Below are experts of layer 7 (counted from 0) of a mixture-of-experts language model. Rows are named router (the router's row for the expert), gate (a neuron's input weights, with its number), up (a neuron's input weights, with its number) and show model dimensions 0-255. Each number is 500 + 25 x the weight over its row's rms, rounded and kept within 0 to 999. Numbers have three digits each.
Before each expert's rows: "comes after" lists some tokens at least twice as common just before its tokens as in all text. This comes from a sample of Wikipedia text that the model never trained on. Tokens count by the router's weight.

# expert 166
comes after: " ", " of", " number", " List", " with", " are"
router:517481470495476475516521518511486517516481456480545544497501480528492492515484501474477492503482495489482529512506498500532492518533520492463527520461516516494495467490522477478535530479541516482450505451512492552530487466487522450440457495495483487494501494501507505535454522482504468460518442522527475505472522527479521483554510525511473474478534477512469530523500507489466488484530509472505489484462526505503497482542439472537541539484527481461526486467454495532500504467466483554496472537512526492496524494516515508543514509512499503483561516496497475481513510529462493529491470536486564541497509504485493468519451518472547509483449500491507459501477491520507484519501487506486500477528515496503473482517509504474492497484474503477526473491486432528500536488544492
gate0:519498492463468502503521534508499501474484524512462470563489492474535493475522488468538496494453505524503502476483506495509488507454498530547481491490543517495454529434509554480464480475529491514556500533483500514452466513497482463474471482484463496473487469505463539499472509488490491519496490478538510488484522487494482493503503497523490519460451500487490470510520498545507483481495450463480526553513477505511570512473519509501498499484501467519508494522467488544501456497511499483544487513473494503496450514509509528509517481482512491514520492547504503520509515492520552497481530522497512567544487512524479508504485539517506454498445508500507497496489488490487535505495546495447454458500540457491464499520506480460479536514463486505487481521544506512477468477538500
up0:477465494533547500511508524513506512465478443483497493560492524495517436536526477487577501520502530492468540509503520441502516512499474482474536480522514523538480536514523491462540503483504509484488481526489495501473486498492497452500490550496481508502515455527492455499522523478486515476504505462479495522436545491510475468532507491520489526516512467505502514478517482502512516530500498491511533544512518560510504471518479517483496521505529476495561461488520518518484452473485499504515519511481471481475482464486467530550525463547495528509546507495526554464491491518482557488508503480511508485512487453498505486503512499482491472502459558465490492507514532469540488489475468470511488480487494492513500529502520499516513482480464462465496499536509517489537480518462532
gate1:469515530518471502483476476497518495497477519503464489493507509493496509501516445524561502493506507495482486464472498498465507470490507480501430525468482497489482527515480442487455513498486544474487524529503479512453528480502536540484513515513452481512516465509502478477518508525420456539473528474491487501559479554513466504439506527506511533513493519506496473496506498516490520532474550509495484511513527470489479499512527525516481510485507479544511497520503473467501519538511532509529537470495529471526519515469492493514484502515485477482481491459543500520503452533498551468524463515488466500513478513510492485472518505525507530541546552529533455481521500486490507513537486503491496471491511520469460481480512437506530501528481506472505470551557504477521488492493488
up1:515542458523530473466524467510543472512512509497459494490482471540523514486438520480517523474511521503516486460474511532450504530491482538479478502496505538494540542496508479524500518497495480492520481547573498493441449511502515498500501517504524516486488460465479495511477474498473537499513508492504525504510509509482544541478479476498511525493520543484569435460526504486520514524483547439504475495499472487499490502553544483454503499535537514479495525524519525493441480518474482495488508499501545515516478465475517490534470529502486508529486456497510488506521495494501498526479487463525461513527485495505481517513522527500517503520507480495501488525455455503479509503505490453533537498492502503525512480502512481510510495456460454551517533510538454493507490497514488
gate2:487441537515472509525502557501514513456462495529506449497541503490535501478522468500479532532495486546537521508487518479517499498499472480474505478444503434508500482485541487460445502475472493523517455505479493485535512509525502490474464489481487511483531481489468470486504508496520503502480499480474521471500504519470488469512483515524475481504502531499459473486456448475511465504475516481486494489475489528486525568501500503513556510484470494514491479504488496535490504500525508536467547521496496517477532488509481479495516474471497502453477484509523529506519489491502544561534515509527475473494477456445522530499475486493489536486508512574519507460447503523461459473509530501464518482479492504499492480483541512473512510480493527486491548482540495507460492531471507
up2:489464508494507492506468533476553521472486506519494503533504480493493555461509538500521529532454503473490508543516480505476494483517486492489475526473517484556506495471512522491517494484501508470507470483479548512488477549552517469452505487487511481480514515519496511507486535489506507494474486497444514548466503497539511478502482528479510517499491477488513476574487427514530517527520504513505536517458524511484480566484490534443539530444509485484474531520514516520469500516512468503493513496489488508502505564516532478486517515502491526455502490505515538492502471486506524497564487502461489473503499516487512485511490510494447544442486506511517522476503486475491522509470503461490503523527507493484477494541542543496477462512473489444504537514461452501500471502503482
gate3:519489501487485466515485541516499521531488528486522513512469530489508477558514505514443484498509504480470485453508525537493486507521484458557532499502517514472508474486535505480478508476462483532510482496527541501495493505536499493494486502523523485537483491518530505512551468533507444534506469498523485499501489495516483521483482484485496503486540530477490494485539482486487489512513489472489522452473461462548510516522526554531492455502477494473554473483526476555452517534525489450522517535507517510494510505475472497531458470513505515478510542492524507515551500480514498488536519469486494457540496525509470517453471467548512510498541533477486436502538460482505491508494516506476469493520484496496510510525457538540532500470447500512481520464552502492483495516496516
up3:519460470472458468528489494485488505522495505450479530516457484474490489531518550508500508470469506469501503479515574541477451471512463507536529501534507527483505472533507519463486530505492471543526501517516484552516497503513507495509504499489472499538505483512519492499539499508513457500515527515513473487446485460462509501487531479524518485482506507476527508471533525513471468559510485473498485462480476498547513491516519532534524480471487498524562502481534525536455521514499476480498506523498498510466498524509459528536498454493522491478498505525531511482521511483512490513517493488483499460525528496489482480453510482519496510512506527450508505517495451503495538514469510493457439501514517470510521524566483510555483485476427516515498468496536459484498490510483520
gate4:472500495487481478512511526533441505496462542459525502484479521492456498493492436500479532538527536518465460477474487493518502500516513495520451509524533512472509529482494511501495473482483502516487501503492506508518508527531484520476475493483503466530480512433537476509493459492496512538493488476484516473510526483478550513503528477506512548482538533490514468484519522513578499487549482472440513471501489538547484479521478516539505523455514452432484505483486482496464508523476485494504508533505456518492495457504529485480500528500514494473514494444456499537526496502518527501511494486494488477503485480505514565504493467518541493461466491482467475505477516493524471504484478515511449501530532486478536511512496512524498540548467499514519460480482538537494494511515483
up4:492489489519517433519483468487460499526508484558522508515479500519557543503551518532471531454490504508461497513476476516515511457509507428463509484494490498542512462496474489503486477511487500443478525481522463495486482516463484526483531529490457525489465502504455515493506510490477454548478505443520488504510509503482491495522439485487505496506499507496497542504474506529492507469447535525499506538498542481520485533486494576510509532493486497538450476466484485510481491510497490501479484500497540465519519515477480499487544502536500512512453506502502513515482469499520477493487510467526544547482543453515498498511459496492542498483505469533490523532489501529501464486495489491484522477507455528506487472512513495533537494506467494455488535535512475499524498460472489
gate5:481506514452519513506525492506491442474510522508476478503482509535528514536476488514490471514513547481513533496512531528495515531492464451512494516499509550495476479494482508534494452480535478488487451536503509465489506481505515470487509491491513509485524490507483497486450450489522452507509514531512568487474501466481505551496524503478545501506513532458476458480542497550488472471517498477464482471535505523493527526499465504531524496487499521531499503486484474521498513462498437432475510481512503491531503525543537498476504505495536518460458500507498553489523502491513499507454470445472454483499503535500494505482498539477526562497459512496505541494503514489502456469473524494497528521533481501540461462496482471531484495481515495486469514500496513517464497450517480
up5:488495506483482481491468498509494482508492468528527528474445521513501491466514515505451524491465519524508513505515490505501498497457512490545506476487484471474454517499515534544564549496515498466514499523486505492483512523480480477488523496557489514474512509492468554513513548514512465525511483515458528495449530527500526479518455549458473521521533525502476521511499450495479493458497511449522465515490508518505507490505499501489536488485479521503509511504491507520512528517462453485540494493539501486478520505534515513456494446552528521501509473507479560484526490521498491490465527465467488559510456548515516437527460516509513503522492459491542501515503518528481513477451513480502532522479512521505480520514513533477468485529491530517492514484509482462526450518488469
gate6:494557495489524467522473489481478467520497516522521489517545535497458521526514488488493509478474521477507535513514503497489484526498434488514501476469498499476494514531508527490500453490507484488470493500483490472532489462490528522543531453497494498487536506557461445502468457519475457490474500493488504544530481512504496513433503511522504543458514490525526516509542515514454524525532498462491467502508539482511494494509514537525454502431534494508504483481500490504478511498542540554516436503485508474490504507516500460520496465480475479447483519518509493506485495518474520484508510508495476481525452558542497525525497489507537521515495463449522501482521526474511482501527464462513549541523491505501530492514487481468504518469489496491489490513485469546463492527516471
up6:499494475528455491520494526498441485481523510496498494489485475535499525494525516469492481553508521481526519459551483472500507512463509541480502517499513486481488526476492515534556456508515503422511464560511488484484524553509488454539449482525492506501493498491459491525449511442511483463472488527479450507437518498474515535517471480530506476505475500502496504531498486468475464478482530486539508503495530495500515507481495482477504470544502521516455500489494423526496461506466477451502488499519469510498446489515469568486488496501493488484526498526477497509495477465500519454484500519490483468519508512480491467523510526506482522487469493480514455532503505478484538518512520449533463535459507493509491513492486465513510495484482486514532491476489509504475469498499515
gate7:472510516476514523469484503475481530473531509510454509493476435460500501519467507480464485478503464508484510454476513508550527504521491480499500480514488527521493473545482467490526479510447499517494499516506507495489516508487492493480537486506487462491502477516519519520510516498420491474529489526515510491502545483482499529510534512509483485496527466540488465476472518506505502510556512468507535477528501522493535524539456565491482530476500483464499473471444477490547475490520470518488516526526510509464512515479501502487499474494525516513477566478500504512463460456509515531506483508492480498522524473516500561491519530485533473475510487517504489488552452469480486522519486538500515545445529452492510482517506482434480487488498488495484500470499482529524466517502568
up7:514488469514498511466457476521535515478492504508516562515485509556505469486486509512513484557492491527510499471511539499508465547472490497460505493505465521509490486524473494479485493526532501516530511502501471509583490529474511479483482530514496527511472515522514487479521508492537521591551460487497486461496480497471493460517499544489518497530490474482489498496450474506504471522501518515447457522493476475483496497460550489546488497485506493471504517537517506504475507518527501496545550534474466467529501478503540508477468549544508507500516497530459494462521514508481474502518552495500515515520508495483526485507484494492446463535509496490470513479508521485483457498506531447543498503527492476491499504518464528540471498526511514455524474530515492523507507535530485

# expert 124
comes after: " ", " (", "–", "17", " World", "16"
router:518455500510554488523517503481454490482469514507547492517492451525506524519507531469460467477452495464495482492502524476547465464463472509543481516496490509492519476533498521455513498511487525482442499467506511509474503491510470512497471506518479528503497486525459480494471467464480492498524490488493471521468473528520495484579460508536497516493500461492483518519489498508505522493543494458508509475485521496479488492504453493532502491490522472524499514482484475518505460487441529529522450490522506502482524472490495531549492481518497470518541492503494495522507534583461469536481498531483518538495485493516493517537503523453499517478489465506492463503524507562532503538485486494521471482562478479513475484522544538468499524480504488520536489499483483494514499491548519
gate0:473482509457504512459481494525455478512500490520478506473490466527451532473490495486457520509454506485518507482535495511464501528481510497500497483490534501490464552537479481538473487485496478555509500489495549473514498517457525552466516474517489457516472492485494478500496535522462520526515475467515488501562446529487482499537529491511479496523515487522457521547540491527491507503520490472503502502497471473522513523488498479519543493514518477537489474497497516474489539514442535485485496516519496537475488446477509463468523504495488516504523539515505494482513483497481537522471497461493483465524524504493502493539542467456508548502508557464482483501481511491516480480531535519526469494533498493473524515531517481478496441500510488487499522507547425522525477535528498
up0:465497526455496522504448488488482490518525528509478483485463495503426493487537493477476523468445509493547531490501480515482482508481532492517532495491513517453461513532478489488494484459470499561511504504522529508513463501493521525508516457545502464495477486478460502505537516531473520500537496462518530480562449530504525478520528514525455497514513467523448497534502446513471499508504491466500504496491494484465533517503514444501513498530534483557505468509521508487480542545441541455488463506502466523485479477504471470466514517490507509516497534514485507497491492514502499524482519470504450443535522501489542475528528454479493528512493515476488543505483523482498479509529527530485464514486495489501488506513527492518479473525481491494526530488539463509511510520505488
gate1:487511462543488516509531519458471490547510551549549549474456442466480486511474535514529578503521494503518499503454498492505495475491529514501529530481493477496479514500520457462475498491526478494486524511530471531494546497477496475535495514503489465536483529530469524459491484523519487468504541540498488508458495489447533483548509490490469533482537505511524480497553498513466481492541495496472510485542507469520532485547454498484537506506499502499515492473484491497496524536471472490537491485471505494514513465510531496512450498514513523536493517516466437508494473512530483504465521524503499493476498501499515506488482474500518484517521549507533554501456481510482546485488534520496516515526469481499495484492494498493513502537487501502462480486571475480526492508519513
up1:565484526484550476487438457537497461470472470483451476496517494539503483507506455461532495481525511514473480515527450477484520501527470503522506467499472517482521486500504492498514537497482505499515469486525506509543502469482471506472472479482514476461532490455493499501485510512467540491479517459514454531535467491559465517475509534524531448499507539507469519479476464491500506528512494492495502494492494538473465534511534561527486526511519497469484480534552480483488496549488515485464498509507487543456491515515472515491541496518482461494530478484461488498489512466497519521477490487509524455475494494497479503501519504486497532508474511479533494495485514489546483487496452484440516519451487505540526517485498510505449486498535486445517468502466509501500514473489517
gate2:493479494447524487485475492498491522509517497524535503501532498534494547529441500475513487512511550491480517499500468473521508553536461504474499449516485494524464486519495496498444468486489473473484505514498494484511456514527497473464506475502487478489489483514513459536512495516522469524505476474535460512524467511507485504533500515491492502501442536556524481524478517507461471493493519512465515503520480489517486515468444553494527522450507488483514455468514458535526483511490532483510518503499503492529546498525493491488504521509513468457486486500511483502497530537498483513486518502508523484480493495478452530469475449539480499506513522512495551541490503487531488468523534516456479453520527474493528459468498476550533524496523466526480454435482494491445484480525509
up2:479510485534461492500495494516500522482477479494500485525497486513504515476516512530540524506445506488505486499518534514455509477464508531545494499534500513488488538526482508523526517523485519519477496478494512494497533488422503491521511536528476531501513559489481516490491487498504526478476506466463480501479508510506487498490511518523532514504564488466500502452564500500523489515491494500515528513489487486526479512531561439501544496564508541544478517479530553479491520492494461522453457515542493467486489483541497513510494470484546495502532496508470484487517459547473514505503529523533513493523531480527545450531566500483536519490477484464455451475505460511516521519473486524528515491476482505497503515487506502450475448485486534464495525517492498509487501513520505
gate3:472531473517489520494490519508513509484532498525483513456475513499503494526503540498509478526455550453496473525507462475488493480512461485516516539502507499475521512438555528481529501499486468507495522505511482502538501500456470488465495543510479454502545502499526502457458516509497508486498504499492489467518471495478521503485497494560514511506431533537474482527497540498483501527513476551507477536519573515502506503483465511501499509515505493508457518502522449529518477455473525455519453503521527516473518534495519533518501464486456534540504522510499504522469506491527514466487517458503471496511499470470499475474546528501473528498488524511493472478511483514503509512478466477477429498502483502518481479491543497478504513565449497494507491505559536522528498493475522
up3:481481506509515464508491528502507499511557503531496526502531507486501534524501498511494473530470572470464483510476527508508472472470470473545502501483501532479514512437490497435501473486459457521493523516518547479558547457515470448486515548510513493524505463502500515445491506501502492516521521520495500487487489503487509516493484514534516480537456525532466491504538495507483533500522501513495503490470540543474532494469451495537530492497486512562485505517479448511494484504476489481518452486505521505480515491515518558571459449523463488537510515520501482516500465479492496504520517487519463516486536487502488487508552509471488509472520545535487502472501483514492519503505475492457456483505515512488496492476485506505507468506470476509480503544522526515529454534493518
gate4:483487454490526482453493516529520529519530486492503469523513469477531514500463509445475492494526474531498507490501512547503529521519502511511503526515459483489503536533498477513466505530513521483555483554476502503502578527510519508496496507520493511562487520469504513449437521474515482524488511492518490497523503529478484476534506546502480533492497506509522456506476557508462534525544486485483478491487545471532485485503481458428506535509476511496487460465510515513502522541527502475510509495488518482506540479535472544501493454510483491506489504475478504499495437498482521486486457520467491542497511501465487527493473503468528508519528498478502465527484523468480519516509493499522531481495544541530531477481562543527537480492503532486495480488481501538483493491514496
up4:545479547486454527505465492505482486462474510492505542493488491512469515514510491500512496481427477464519510505518483464523508470478506488523519475458526542519499509490513517478544505514478482568502499478504481492497460473493532510483525508486519509531495517507517482530511491500525571487456513500497500533456496503522537556468513508510440482503511488483480539471542499495530514456479492524469500500530425523505495541501534513517502492458538471475500504489502500531508521498502547512505518522542451504491468508481534490507491494450496526506499483516484513496474517492502526510527505486535516443523503497477539495492533462526513459478476485491471498469492439543486504508480512510537495564495476478515469518511490494465462516514477485504513510538525469479533519529503546
gate5:458459479547510474508478494511515522468510468478549518489491478507468460506523494545486510488514487458520438519481464542511516465465488555520498519500527468480498476477497553518499519476520499520503518485448502538495505488467489511477511487506461506494525500478494487481527496472538493519467475476485478510482461455510480483515482538481496524487532546476478500513498496529494499477496483435467533510513473544550526495510447493495515482468508547474479499483476485494489516471517504505486504485489476532468495472526493535507529499555490456486505488488518463552537503516474523537458500479554537493491531494467495527501513549531538477448514536521487500478523515510527523548472501511516498483535474476530528483472508501487529534514486483490507493502539452503516534487500507
up5:519518497466499528504517514508498466514514562527445468515500559488513572464491507472525523513507506539469553452515554475465504540552511471488490511509459527554521518487495446464510489493475518517464471489550484514493495530520506489529483481505546508496468485543509478518469534520484471502510496520516489524519529538466528534484527485513531489516469441534524505504507510490498491514522530544514481487508510465452480488497495485497507490504497464543516487505529507518516492523464473513517522498524531503520501495476546457527489521487495529507496478493514553481500508486525486462527497523442442516492488513529484509506497466488495515539496444461506487522517495491471496477517525491464499501511545513470477508510469504529481463493492504511479525508462503480501452499474504
gate6:500494491516491506494524514512516536502500526455563516506493490488477490485533507483486507487495515503522520511499544533492542492509551542497501488515476527485533501531504490481522515463472473493487514535527489554490529494497502494490511537501489506442513484529478498465476525515528461468524489480491530508490535520486512488532558475500511527470459468537513480511515493521544506507515455535530501483508527506450522556507481521482511498475495540461513480527523485483494502505520479524475506488494575492474495518499487503530470507505482526493508436524489523490510522489517475533536426514518500519593513495498448498513499532543500473549525490532507512486528521522512454489518477499484538467517508485499524483491498530472535479532467459497511466490482481498540496451503535
up6:476496503520509518491515500506510522510488527452545508517474506494456481493507514474500529488469510491516515497478555532499550497501526503504483487527454525440574515528509500480529527488490489485496509565541504551495538480501501501487502557505489491445520526539464505438482517522485467490530498491506524535527520487492521515520551464484532534484447477525516473500521495506529489533519486527521512481499503511448507517558485511494497517525490521498511487533520471493468472504487491502517517482463520495478506530517491510541505486544500468458529459533493532469507484497493491534533465506515505526582503502501449491520499535534490493539514473533493501492551525514499470512526475514491521449520494499516505478501479518479543468491482479490510468493494511508519506452529518
gate7:502511497509511508508518504444524534483497510489520491476464507511495516503493530505494500521525527492505546506495500518460505489518523512519522511468481497536491495515508499537550492506447491489505520515521516511485452459494541444503510492526488527535467491497536476481510551499464522491508519502485494472509500519445537505469523501539505502502498511543457505534522452493485526497509529523557506510541442521442532459504453553498481499527486516508513549504525473514492474518513466537488500476478503517493480520499509535470512484480517472493541455447519519507479476467530489513474459475506522514466543486479474441477468516503500457480478482547523534506481522509497479508511508507486473473524480490490464488459464533504492473491527467556549516505533497463473497542520491
up7:503471500491503494482467503533496473481513497484445474481519480535522447511522508458496491485468517524529461518480503466533459492518518490488465539485502528501509502515526454488485488452563483495505493485486464510511475548498459535490522489491508525452529528492491488504490491511512477510489484541535491504511531474509496481523517492475492470492500487462543463491456525480487514483499509483474486459468546508534470518479495490534479468503531490491489430481488471478522502498489528477476518481481531432534516479523504499482489562489487519487481545519503478471513482521480496507488537522521511513532477462489537531493507480490467554525514489510474510530493510486496498554526494503503547509483520518480482483501549481485460527499493515482411476489489489486499578479490525

# expert 37
comes after: " ", " (", " one", " number", " List", "–"
router:515498458516488479492499504516483538510490491485564509522514460518517479535490516484484480480482499494461528507523507512520483481534528505476524495450512521518493472495518508493516503504510505495465479444516487530517502457492500473452463468485457507455478515492495499532483482491515481483481455497545490498449497519503538491552501504519468473490581477495441543533494542497469518485535499509552491466481566505490488482537455476539542540502500485472496496479482522531509479486462508578482463530515504504492530504515516517535511510520533501501532514497501461500518493507461460514490460551487521515483494497502496471532471526492510495477465517484479493473491526507548494491512490501493511517521508517475503494494499541470468513494483461507523482506484416497511530479532501
gate0:520471504502536521455503468484532534525480522504494471475464444524503542435539481491503502477501494560499523526536507511483484507536535507523473474480495486512547542546507510462463479491519463537475506508529530531507506478539497516466464445478475547487496483475498477487468466517513473520506500494480501528449464514482517535514426529499528525508497469503502476501472530513519521486504502515536447454547537489463496488540466564463499469513476485475506519503481510491547531535515499501513482480480475501537504471509505532473471546498500525498490481547463492500485499530502466510508508520526493504486498498521482507510528473515488457497520513515536516479482488503498491501486505519457502482506455473498521501477543499500531506474502515510534484526450521487491526520485502
up0:508526487490483521494482465496494516522469473491507540508532527519465460520518496498490486488466488496466445467515503505513476472495503449509486503486470500482472486481529496514469470470531546496529507501533485455502469569429496513544530542529555516498487488536467472500527517498520520492535475468506476491475466505456487483489531452482493496544495481487467491508477447515472506504536548502495490472483509502486491518467525475503493520523505499537521449492511469487490529476485510496485497508521545525485518510485489482483461454531534477491518489438525516521447476509529514537503468472540523477507495522509522493496488518519481505551514474505489513477532536451528434530514537503532493520492507525481490486501494544539477474539513489489476517495539498487497495531488508
gate1:516554460499503480499514476519532540485496490480527490524475510516537525509505533527519531519485463482469496488497439505479484489463454513463510507484522500495472516496529503474512475461504516507507516499505502481483511453481533485454540512509525481488496508499500493499461474447536568535514479534452458496478503465481519545518510537504484490500486461522510516504544475495507498485530449484519520495508544511497510508515514494492571469498482459502520480487497512517504510487490488553485488530495552498473459494499498539473526518500502515446519473550473571529509523525512484488483496501489506470469527515488506453496532499490501472507513480498468479552516536503494514520468508510488490501496522480512505469483543477438451491513497492526506497478461532513536457525446470
up1:480486531475455499493503529484511502506530509515494525480509501497466444538516463494494479515480550515516508478523516498481528495501518489546449493534481465512512469476471522495457515530473512517526480508493510466505488522501476534518458502504520525516497497510524505526518511528519452482474491478551528458517475481514468490480485483505534516557455536484506497485523511524506531493501535527524518492523512472508491489450525497503457535507498506479473445520486459535514477488520480477529505478509460554524553511515515467516519451547499503569508546484514451465538530487513525529496471435497518514512439483490519540481507472514496508497490505501509503507471488505492461489550515477490472510506467519495517506539433518543500519522495505488495510488538491539495505516517530
gate2:504509502526518485480525475506453479477533508514503519501525506517496473450473514510526509512505474513516535506501476481519491487488522488505537463495494534506499514495550484517508525519518490486512480483473527499539516514485486513444491462551516525476511479511494478499488531525497504493499521524474525560508480540467492518508509487479457522484528451491519497510498504514483452476520540528507494479473513492513428447484499495540474483497535485541543534499524510514486465500492487492469501532541539486503523470480508480492521492492533496458523481454515467501527486495495511494539520519524498494514478539441487556474516471505515531518522517481494476540538550439459463541475524492491530491499490520497509502498538483519458430482492488508479532505436462553530476520499519
up2:464494511510499533505450502539528509512467505498489546492467440452531548509518497497514491497500507498481494504491511549456499510517492519482489533492517531475504507508445530476455483484498494552478495524537503527455509478498496484517509556475489469493498464482519504511505438532495528507491468481530473433466518479493511502476501529524518478517504551545489509487522512490473500502480479476508502503573451500478545535516526506486523549469462505485490454527457506471519496517500495510508467498421496497488507509502493489478505514511445460461504509508456515515500532502487497505494472498441495540487514479511535467520505533510510485518527512518505466499492459481510509463513482566520495503516523521525509486515481480488519549498484527476508466471530517490474480512491477
gate3:496487532485443515517528498507524498516472499507521469508519468510489535519457476474458472500496500530473531532499506462444485501524491518523498517521540487499473530465548507490514533431507497506496472483547506527485533462480546464540529495423470490466508508516498443496530512509514470511488501462489446475495486507523466506519494475506518510480503507495467523504479485527494497507509516552505511492478525492509518517537477509511515481494470480537489511533509503551494547504459488497534506495462515451493514489498498522515491467487555493464531480520472502484526474475517502510537475516508581559504513493539482497528478495498513520487482500527518497510494476508485513484526468512480464489497460503522498525523459496435521518467495463442489527515461494494505525491474506
up3:446543515483558478515487487507486498518485500501467479472520513518480512517464421511524516474470489485535480455503526477511481480528440502507492480479487482485494516530473531500476517494457521494497517567457512469475481509501501497526500500518504507521505491466516495461512472500483514522534467519502458495520482504522524513518509531521512485518480500538499513490542475485518516471512472466473477510513524461442524506511511483483470499477486510501480444534473506511474494476542511486500524470504482456507539492450477518484525527433506502465520494501481464514485496506476458497516533514515478478550541488486487515513511526498496521505501484458515507463524473538506493511509465480488472527468478484482480484491484491562518520547547512522513483449553473562505528526495480
gate4:463533512463487505490509480520523508517437497533516495567498472497450523490506509482518498466491508474500469465472520526510499482509448482502476492511450523518493507536527537479539488450465483491511508480493519494523452504542510513506477533453479499467530508506533528525501520518467477530513524491515494490496574465507526495456535534535485474490478524451538480526538494463519492541530532475514523508504531497506519484482477493535492498504502489428509488504532517452499499473515503535492511502503456473507475512494454489473495571519513461522520521530543471479470543481496517483563498468471503517484476474491480487465491520535476515505488505486467525488491495507526547507490525457506515508533496514502494495537482508484494521491508501518499483521526474495497524520518550
up4:508466498507517494514485485495533509498538479498473538459488519493491473496451514480478485478487532518458548494520512522539498494504510521475514491501541478486477476476495504491462501530544531470492502517467477532512553502481520503442485525505506461505506524485525478520476520497540490514474486476437465513464495509509493467507452453532466529522553464516489514493509500492465481454479500505524497483489521497492503509539478485505504548539493494509493483516435508550519518523446486525539485552489528522489529463515520497498533514481497518493462470510484530465496489526441505493477482530517517511455513491500542488550482462476490532519526493481501498500515548445448468557544475482476497492492500475518507476488521510475497496520528499507498528490462471543506475498505479
gate5:546463502548509495483518474477465476528501487486498494509501469505479513448487503520517457447505518507535473528488457507475543500482488511512540485513458480485516493478503497499467484498489512475508484436500477478475429491526541537492499517472543484503484500481510459511499560507522497495517521526482462524556432502510503542478508442514468469473491477509505482529510483440495527514536486463519475529493501512447473486498542499497483497515482454510566495505474542485502489519501527488485547475454486483509518505473478484543526517520492495486509511497531524466520485531574478466530515488521503484480491531492534508505493477474480540497510483523493523518508505536499506509503555513490554494488525503499495495469489493503474521507515482530499505508491520439491500476507510
up5:533520522473481533492528496507546549486512511479503490526464546513484476492513533510528525556506470496489505470542534473497528516481530545510484473489558458497513466498480516512532509486531536491473458555511509505515521512443498473516484500495501534524523508488496574498464492460510508523475480471486527507501523521507453495513523519511555534542526525493503519475517476531530455491494505505500518477497494514510555501501514492484511522500491511467429496501535497485525497476497472496525503518510499517447465498500534494476498479481532483449500468515524468530452514507466504512477509483514516502523492497503490485487481519545459512507544543494510526499477526505507478508468477504518470498487440511466476484531468451475487493468517499524495515559464494538504520512469476
gate6:518477468520500497487504501494479438460517475541506522517513516500497446518513511525536488519484493464495512487505476501471457520444493508487521521498515534531475518492519507484485525511528522517510492458489497516521511493528480480487491450469500540522459533485490505528517535479487525505434494520469531495519456481480560500558466484554463501524482525480523522516510530510492487503515491519480509491462530493506493504470485458523502505507497509502489541466517471477534515495508509455468493521462518521496499489543475542456522503533552581518513525478518494448539492495469536481459488539517516487485466486506521482497481536523517533502477514504501490483511506503434476529455510551501478518516503507504473522510514547498484494484504485519476516500526538472473446488506476
up6:524486527510492494503474526514538509573503522473445442473505478493538535496471513466487528492519471487536486484469512534502518493472480488514461468495487461488515510507471516527523454482461472502507490539531521485456480484483476502497489548505501476474499512521494511505501482517532470483545525497527475530526560503517481488499495535459531425441478525554504462483489522511510514480484505492516465526539478458494536502517495518436519483471511495498510460528517528478488469495493485503518521475542484494500468501486504475511511475474515439520469491536512496573496515510519494476511481471530504497487513513461519519503504491446483474495520514522502531483509550531565544490528488519511508507511523497502520470481479479518475525535512506502495477488513482488487533494511527
gate7:507511471496507507503481506489505476516540531524497461517456478542519579491499495506486543502483518507439524463484511528513491516503505507524483522477477515511517426451465534485483463486541536474470479473494514452506473474451510470478497473534502516495527560485482525504461493492536485522475480514462545452497471478500497518472508482511512500479523530515463478489477505521482528501500455489492510478516541452498531483468517547511527537452547523491495455506490493508475501510530510525493566523487489503488499495480508484532488450493495510493489482498467515510484516512515479514477486466463445491475509542503481474517514476485508502512512468487496504529514519504541484465514530503483495527525517497469492470505497481460461544522471477480516496474518501512475481535474442
up7:508510515523515453517464461527546473475523520513485512496496524478476531467494442461496527544483452470466499457470531440507506472519518536510455506445470503546516469495516490531472476513508469458507498468525503461506482516458504486532480484482464483487483521475458511454474451486440500527501492493460483469536501531477509482530471476484478488493476516491511522520541514531508492502479451517479520531517494501524482492483539491497484529438508481473472512509494541472458506498484529490530508534540446502469496523502516513520478504494522488476514516469475478511525459486508517489536490529512546537519534498522507480490510463515537489506495504533512504502507520480493488540514492504483529544539498493485472514504494494494522515487500499488546480467493480545468487507523545